config.yaml
n_layer: 12
d_model: 256
n_experts: 128
experts_per_token: 3
d_expert: 128
d_shared_expert: 0
activation: "gelu"
moe_layers: [0, 1, 2, 3, 4, 5, 6, 7, 8, 9, 10, 11]
router_score: "softmax"
normalize_top_k: true
routed_scale: 1.73
balance_loss: 0.0073
balance_bias: false
init_std_router: 0.0211
lr_router: 0.00166
n_head: 4
n_kv_head: 4
head_dim: 64
vocab_size: 13053
norm: "layernorm"
norm_place: "pre"
norm_eps: 1e-05
positions: "learned"
qk_norm: true
attn_scale: 0.125
tie_embeddings: true
parallel_block: false
init: "normal"
init_std_qkv: 0.0329
init_std_o: 0.0408
init_std_up: 0.047
init_std_down: 0.047
optimizer: "soap_variant"
lr: 0.00738
weight_decay: 0.0
lr_head: 0.0106
grad_clip: 2.0
warmup_steps: 71
schedule: "wsd"
decay_fraction: 1.0
decay_shape: "sqrt"
final_lr_fraction: 0.0
batch_tokens: 131072
seq_len: 512
doc_mask: true
train_tokens: 1829000000
steps: 13955
dataset: "wikipedia_en"
Below are experts of layer 8 (counted from 0) of a mixture-of-experts language model. Rows are named router (the router's row for the expert), up (a neuron's input weights, with its number) and show model dimensions 0-255. Each number is 128 + 24 x the weight over its row's rms, rounded and kept within 0 to 255. Numbers have three digits each.
Before each expert's rows: a language model's description of what the expert responds to. This comes from a sample of Wikipedia text that the model never trained on.

# expert 16
It responds to: Word-initial T pieces. Isolated initial letters split off words, mostly t or T (t|ours, t|issue, T|rujillo), also Y, y, z and del.
router:078114127118126145150160164079102141101112130112113128094133142144145126137163136144123126086152138124125129126108136155125118152144184117122075125151134093161110108128107151139133156140126129108128093114115099153131134133095112157124141139129121176092103144151155102109080106093142104100090091111119114051164124119124089131099129147105110161111094107113124145105167138155142202128122116125127157168097098145145111127140133128169151115080109159104141129084090138096157084092158126122095111119113145138137128166146119088149135112133110120094094139079128138169129111144071169150125124133143069131134151115084134171136077122126135139127135127160120111148131154110132149116130111151155124135110137137158143108192113147128104102095135111131104127136139104163150102139110164
up1:133140097134128112147138139115122095117120135107115145102139114152137112101159125102110130107146122100108102143115134128135136141093158152182161131119132124108096167147124103112171150096201101140162121136157121146120164192087155115072093118135147134145164130138126110144146137107095131151128124154125183145103154185143150141109127117098140159104164169145144114141105111131129126078165148094127135095101170122100149140099123148113101121141147103107157102131139111164125132123093159129115149102110155121093081100134149117136117132160104124129122130130134106143138104126132111130090115115081078166133087148072127115104081086108114165125137143126158135131131190140108096159167156121125154104140098127135119120125143111083145136157110139152122086173150149173093147122156106
up2:090145141115090117123095130155129133127164086143088180106138098135129100116110096150105152081147189054170108134093126144084134106145104135138125113149092132105137133167127147123157156150154135121092138137131173154145139160141109118112151157117155113151137150139125157150104152136145098133120128112130090123114090163141148107138099137165147103132120163093142139125083096139125139119118177122128143091089124110132091102157153117149133126084150092160141157104156103164144150146106083143136134134128126111141114129118160109128091132120120129168100108120161150080132114118075129111150101140145097165128113079143146129138111141099133098111131158140146131135125129111127077106107167101125179125138121149090131111127128161114102140184137133146145118140073105167166107137105153
up3:105105177082101171143151161115097120109115134107123086149106105136157173125101145101152127086150085123138114124116138167182113143147161124112145139132128141110125135084157191153117136136151110125165118137208056125121102160112135100112142107090145144111150116140152136139092136112150144151122142148134119130123116118098103138139142166144125143152104153129146092143095115161124146085121129157154131089123130104171121130116153127134099178099100148126139134090112129125104088119158116153131120141124146114084142161126157104085139123079116103185133105134118118119109167152133096142121123133108146158114110124087140122090168129146111118155119119147131175105123081157106100101095114127142133166127112099114140134111159149138110140086093131199112126139148129127101123140123113
up4:142168138106116125153114127147140104098143122119142100137153149146162130135125167172135125095089123107117116133097118145128135131164156098157104156103112139184129155139139119162138165123107131073116138136131110140149146134091107117126119077084091133139108113162106129150095105142091143132095132148118077134110115105116124097100130174073096134120126100110115142145090122075154118130087164101144090126138138146128099109124147119170109138096121142103130087163140187143121128106124122059118114169148160129127126097099161138112136139097179115142160156156134132137115177146108128142116153124144097134089118177123135131136164131141147099105173062139121124075149110118138138124155133157132117087127107107121121132139142139164127111147131143131168148071145103124116174129122155
up5:128158148095152105134164091125131143125107116118118140154144132102105119134161116164091092134085165149133085144143109136147117124087114123156103151103103144144072155125126089128113136096132129117092129090140155131089141136079189098108088156122137101163130138122103128117127142146116079144143105126118137124137126136140133106132142150125130122179112120090137151133137137125167174151163154147124157086143127080152118149136154131152142124073125127113137135144178113148129107133155111100119108134165162101163147105096094131177121136106145115129124110115101113143116115120118147161161140142141114126124099086159174155115087077135110158130176160121128138107102155124111135145129154144134148081167127093191114154110122131102132174194122130109115157138130130185130098155111107
up6:120149133115133062141146110093104129136123166131109119107116142138120077134168114157096124133137140106111099082058097125145122121158155119110134140117147143137166135136137090133106157166168111161129114139121119143130167055129133167124105126161101160087143148125125110112127129122124131124150092145134122139154164147103130152106180123153139154114136187122136101115101158180127109139165151125171103082110136156129139138113131150142123129130140155080123125123140103130179142099117160118155115153123178152103133178140135111089189090176129105106122100101107139095112110126173152145114164106130120128123139155108103156116115121124128096112133119114150141145131135095125156158123134121083134136109131082088113143138107126126125153128127169137146093112174097181157115122128090
up7:110123122093148116169160098115139135163089101134124109079167123163124124126169158146108152167116127113145131128129109148158099115148125110132146141101134136114110106165131086090126088104143152152123140147099137125123135128099095127095140168129143131118122122138140109176117116140118147121120123134142121131141153129145125087177143132076115161136135134112163170105127165086118125121172103101090078145065091125132126156131121118133127105142098104181105112133152148110146153134145101108141112078134155079086126104132122132150097136145141201127130087116123145152138111151110113107130111198115131151120156128155146139148107113120136167078160173093088152175122141155132168126138147107127175147139169092178135090130156138118134121149144104125147123118123151130147107111154099
up8:100127155114113131116156102109116130160134142144112138137103177100087117109122100148080072088137128122119112124145129115168110117088135068105140138138142113149100146126130122106130075174137140137133124131092150110103177128152086126109108131131095132144135115126137124144157143099110125120129135127125127135154142181143156168140159117147135167085161160096134169112161148131110088148168088106143150129152184141156122101136120137140127140105156104144125171114127126131155115149132131118117171156131119062122114097118148117134110136141142171121126119088097105147089109102113103107166101141110130073147154155120143149075129139080121073150173142100145128156110150167126128161159153152105132124104145112106128151148147107140162135110084107152125108103140074157115114136171108
up9:135116116146122141157137099127126127118140080138142153130119169153115087115130158141122116125100170117113123136126094155117107068093114131130171154111136136111127131132141127164159133139127110092158171169080122136090103120066107138144131146098137150133146156083112145164131183118142117152097136123080158104097099115094132126107113130074100113136089135105112095110140147144161117101080127096121120134146122095132108132123116100138151160138088108138133141130172173157074100178102135113138096129120131161134142160154113125099166132116091145135154105146137114110108135140148158113110098120111136160091130152152140119097135163153083131090136092093100127137087145109174128147141146143099175115128135124145150124162130102146122107109172157132101107164142192131161119137118121
up10:071110155125135176125122167163131129122133123103138069135147133179142117097111144116126123124103137080134110125135110149160111161151111110152098129111139151132120153105141075155107158125103118104157109140157156137158153121148146137078109143154134154124129121124151139134164123097165126101126123116106119133081159092106115122115152111120140146161099138136118167193109124146152095131124160158135121151158120111148116113118114094154114139131146144139138106177188122120105120100101142116140090108121118122100153104161124125129145157101137126160160117116094129072095106163129103157113176128129082143135132146139115138185137122124123123130145181144158114128093162123114130151099121117133153124167090151147127098174077126063192160113155120110090104095113122134121132102122113
up11:117109153108107114143051124124172136103131152109143106130114118083087152175114102117146132165116120112149136114115162100134110108144165139188109107144113134154110125184120112174129145111145117129142142131139180123136135154145158110146173177126111134161140153118133101104182124103104099131128158144085120129112133103143138120113117134117138143174192128149128130146144127110116143112132160124152141128167078110128132114138173148080110127091117135094148148152120109088169167125144089125087115121151155130118140137138148099134115133142090114124129154115091134098107134109107100129085112119116080131099147097094094080106095129132140163146144141143145121087143115147158153093131133117177162071138135142142097127115103114164135095138099154107113185132149147104110120131126117
up12:144127115132095133108107110106146114121166086106174166140134112142116138075137138102148128101119120101185127114092124100118101124094104102155130110116136156087151187166137122095140107102178166153142091148116180144070090168126114133141109128137125134159089101120123111135079093135122104085139119118100099171091097112106114118117142138100132160129139154157086098132171105118129140110166142126080130123121123154142093131152142156121101120090134174117117123116167203085113129127105087150143173136141102111111119155134133145121138153139110124132129097170118092143110127121167135142128081112098126145131147139090123145112150169127146089118137150149134064126128140127146078116118142161121087149144134121126117140107143091110114158131133130150114135144125167135112135130135140
up13:136152132065092133104106165137096155129107109147133167109135172145130139103117127123136130101203101097078149124124107154155117125099142107131124171105137084131112142142088162160144109158170154125135132141108140158137170085111125103077122131157162140167102155094131177146123153114116123126106132162151145125168102122139161115114092106129115125137125142126088136128118099142179134117125139138104128104141087114117152114181163135134111089147150108137126118088143117156162144137120111091097118121089121128114143088107152107138113122151118128196097140138134109114110079161109114138076148094130129140142160146104092131129144137146132145117108093078144079164119113135163135113102150151162125133133102104147105099140165108142150120148105172168112168117103112140123140122128124
up14:123122110124158111111053110113117118124112158138122107166127114140129131128131177114168153117126122105134113155159147163097120117097181144101135102114153121137088139095125162120125090156115114101110132118128122154123120088122191092166088132146133120126111134119108150121139174160129138167129170123158136142144131156109126140143113154100129137130110146163108150119101112143146174172131142137163152140094073121157124159111109112129101098081136131162117142158095104146118109101136116118117129166086120161102104110136150146141126134142120159126137119120129147091119132103096140116133134179127112140113141103039090152115097129114153118116148111175113099097114169108154150142154094120169115148087153130116139125109098166122086144122145127148086121123095106061133092134101105
up15:109120132114119150119154074105146134139144151113106142175105125163115092114140130155156126107102171136118048094157159154160125128110110141122188102140139140184156111174102160121114084132120162091133116103135125140084123131158136143149124099128106121145106134139146138113154159111117155174155142143147140087135133097132116120094108111079119117130156150112122110161150128149111087102124119121129088134091160110133137164112130176123127138130103118119166125127105133156088132138113119115139143163112142121153102123109110109092186119144098142127131136094091095099114144085132094118101123156147165164114133120082144151187135080165136157129087134136154113154125114115148103156145125129142161115170118094122135121118086088153125145094120115093122114105173146112163122110159120
up16:120092115136124105135121128121143095151148144097170095119110104177113091178115138136175131122084143143180117166121136125108149142092141126162114153131120128123136117108120174133154100109134139126169103118144116176128117059112158114092120144133122125167149120157113174169115099122097150163093189129109144137158141133097088126105148171118119132135125117150102123140122111103130130085133129103105153130152139120126126135142146167144130130118107125150117128121099144139091082137118116119125120134137118166113120115148128124138172146077159096124127126095103108137120079125152110135101151136100116149073137093094088107106115108207082129133129127106121107100089142134130122128126146124134117113179129144130097102146107123126171169117149156096116125130138211112150150160152094
up17:112139172155111115132118129144122078087086138095128118135111111118088151120118129143110085094129133141131136126131135145126128122185106097141119102132148135123093147125092156091073120151182136116166155114131154134133145176118132106120132129099126163123112117101148106096122113092156137121136153159135055125110165122100109104084141099122091107155122137110110138106145131135153106057118146153136099120155091121147175121139140187167103145151122133136121149099135168131156169122138126152152162149143116132099136121142104114144134133167143102111180132129130144108123118121094136161111112168089142158124119137135138122114129145125167159117182121149147138148098157115137112093166142125116172129074078122169117122147130136131112142114192103113134135162080163104142106105117098
up18:128124173128144144154088104166123117135109094129148127090094119135105123127135130131120133087097155129136148143118142116151086084124125134123099098115111108111140136126133082135137126106135106115104131092088095112112137160162126112110065128135080132132110122144125102132147169098104166125069135170133189148142089111104092077089124091167114130130143103102130121137120120135161148140139098114142115131150177137148137127137123154130095134159132170136130107108145131152097170112114191104160126138124163113121113127079134092125145139074111111128171119148108150091105104105132117133147134163124153137114169108110108122132179136122126137097135125179165115071153119130139134123174141156140144138134141173106158154182108110152101095136153168125168137147102127093100131136132149
up19:126139137142127148135101129174120102105093161118152163136143127093127151091135101098088135112093152110105134109128120146078119134138147132173147132109131126134096133142104089134122139154121115116105117175113150152122137130140103114107100111127142111153139117071188144144089126095164118156121140132113104156119159100089174099139135118131116151160139102146118122129146146139100180124087112173143126090087124110137137107130142101153139120118157147104106175135161141156131105137109116144149135140110098097104154109139126108139152100101127148189125079133124127142119202137135160165132103154129125147137110163113096132126135166127132067079124110154135093150101111133162132075143108150137175157090141130187125139110127135087142118135119139141132106049136157162098132133130125
up20:143111158140132158119107135113135100166122143139164099113152144106095122106134132121132130109130138113164115112153134135122119131166113121089128164154118123153159143107128162137116144071172177131133111131112181123133099104077149161126150156148140112150136139093136130172128090113078125093144172136136112129129181133134118130141085139158176137122121075140128121102089165114150165101138084141071173139136117118125132132165155115182103129121095102140135153104147082100117106147098125140118133149142110116120120142180139104164110109145154145083114100119124158112123158163162103128138157162108112132136117076109116116139079149126116156117138148142156079093129147105111128114147142140120120155147086144119123158092117116151140137087106102166135100138165113088100159100166141
up21:084104158125127102099147146158131183102139151135132162127115117141124136156155144136107091107104103113156152120091109143110116080127129147140152132144142150137123142130093106115132163134132113118150169136177109146118150099105134101145068129141087140132113121136110118136134116123166127170140118127135159157147101176104119136119171116111109151115145139070151134128138103122106103120136125123157113150126184133088143155164120132151132148094109102090161105132117166130098150113149110098071118152145072099070097143104125120122153124091103158134140115121097128108111100083128074147125117162116087115130154143152128114090141115119183115140125154098157149114123153135132108052145110137151197143075110118104132145118100124137145138137091153121090152139137117141144136145111153
up22:077121164141146145125132104164157113126138110132112114125143118151064159142120166132121170141136154088174163118122132146144111144107094145152105106126120181113165118153154106115167156156131114157113103123126163117128129118109102097122104160124102183136126122113137091126123078116156113132154154172112093136144149120145142120094108154142140160131113086124104141095109110113143083123134102133102140168101128119130143113126152123155081145122140081122103139108123154117125149157114114154086107123156112132103083133168120141183130120105152139200119125121123144130133102126057109129134091184098106115110136140133125126104121180068139127138130118176127132106130115124173136118182133151156137085086107115122127143094155106137138163104150120097135169128124135112149146111145117
up23:124128128123114116142140122123113124150150094079124121192130137127099108112145122108128163110130120143083140159177172128184094142132093121096135153132116129122104126140104106125161145115153142114140126101094102121097136116095131161128120135143135151085144073142164160107145163142090149120193128113117118093136150154153161126161123093165133166168130124094134134159145109126202144069138128124155139102105121113127128136145124155154156125096140117155162123128119079158084154093133141159106120096139144153172135105143129103122108117111109109127111114153133097115122148157140136159119102086091112136168125135113134146142095122096123126157163146118165105121116118107116127142134130173107127117140112111146081105141116201078133120124116103126134089177132131091156106143158093
up24:113166130092139116125131152146156071150110164116144157140159094116146078109155160098115110157162157130139125154111160139152123166104184121128123113097137112116073128127140118070129101126117131135134104142112136162153140183128123135126106100128136123134094132104135136164087178105138114138153131124153122121129166179082117146138116124108154154123141152128140142116099115132113140132159187144111125115075106141119114142158129096133109111140122150108131130145092120129075175131121153129093140163098135132097101131092125092170146186080135136117143113139121134075152089141083111169117142118111140128094143148100137108124099100163085124123135094130123112123142156118172157154163096121099139098100146135142100130135144129125109209119147143148102120108110110134106145147150118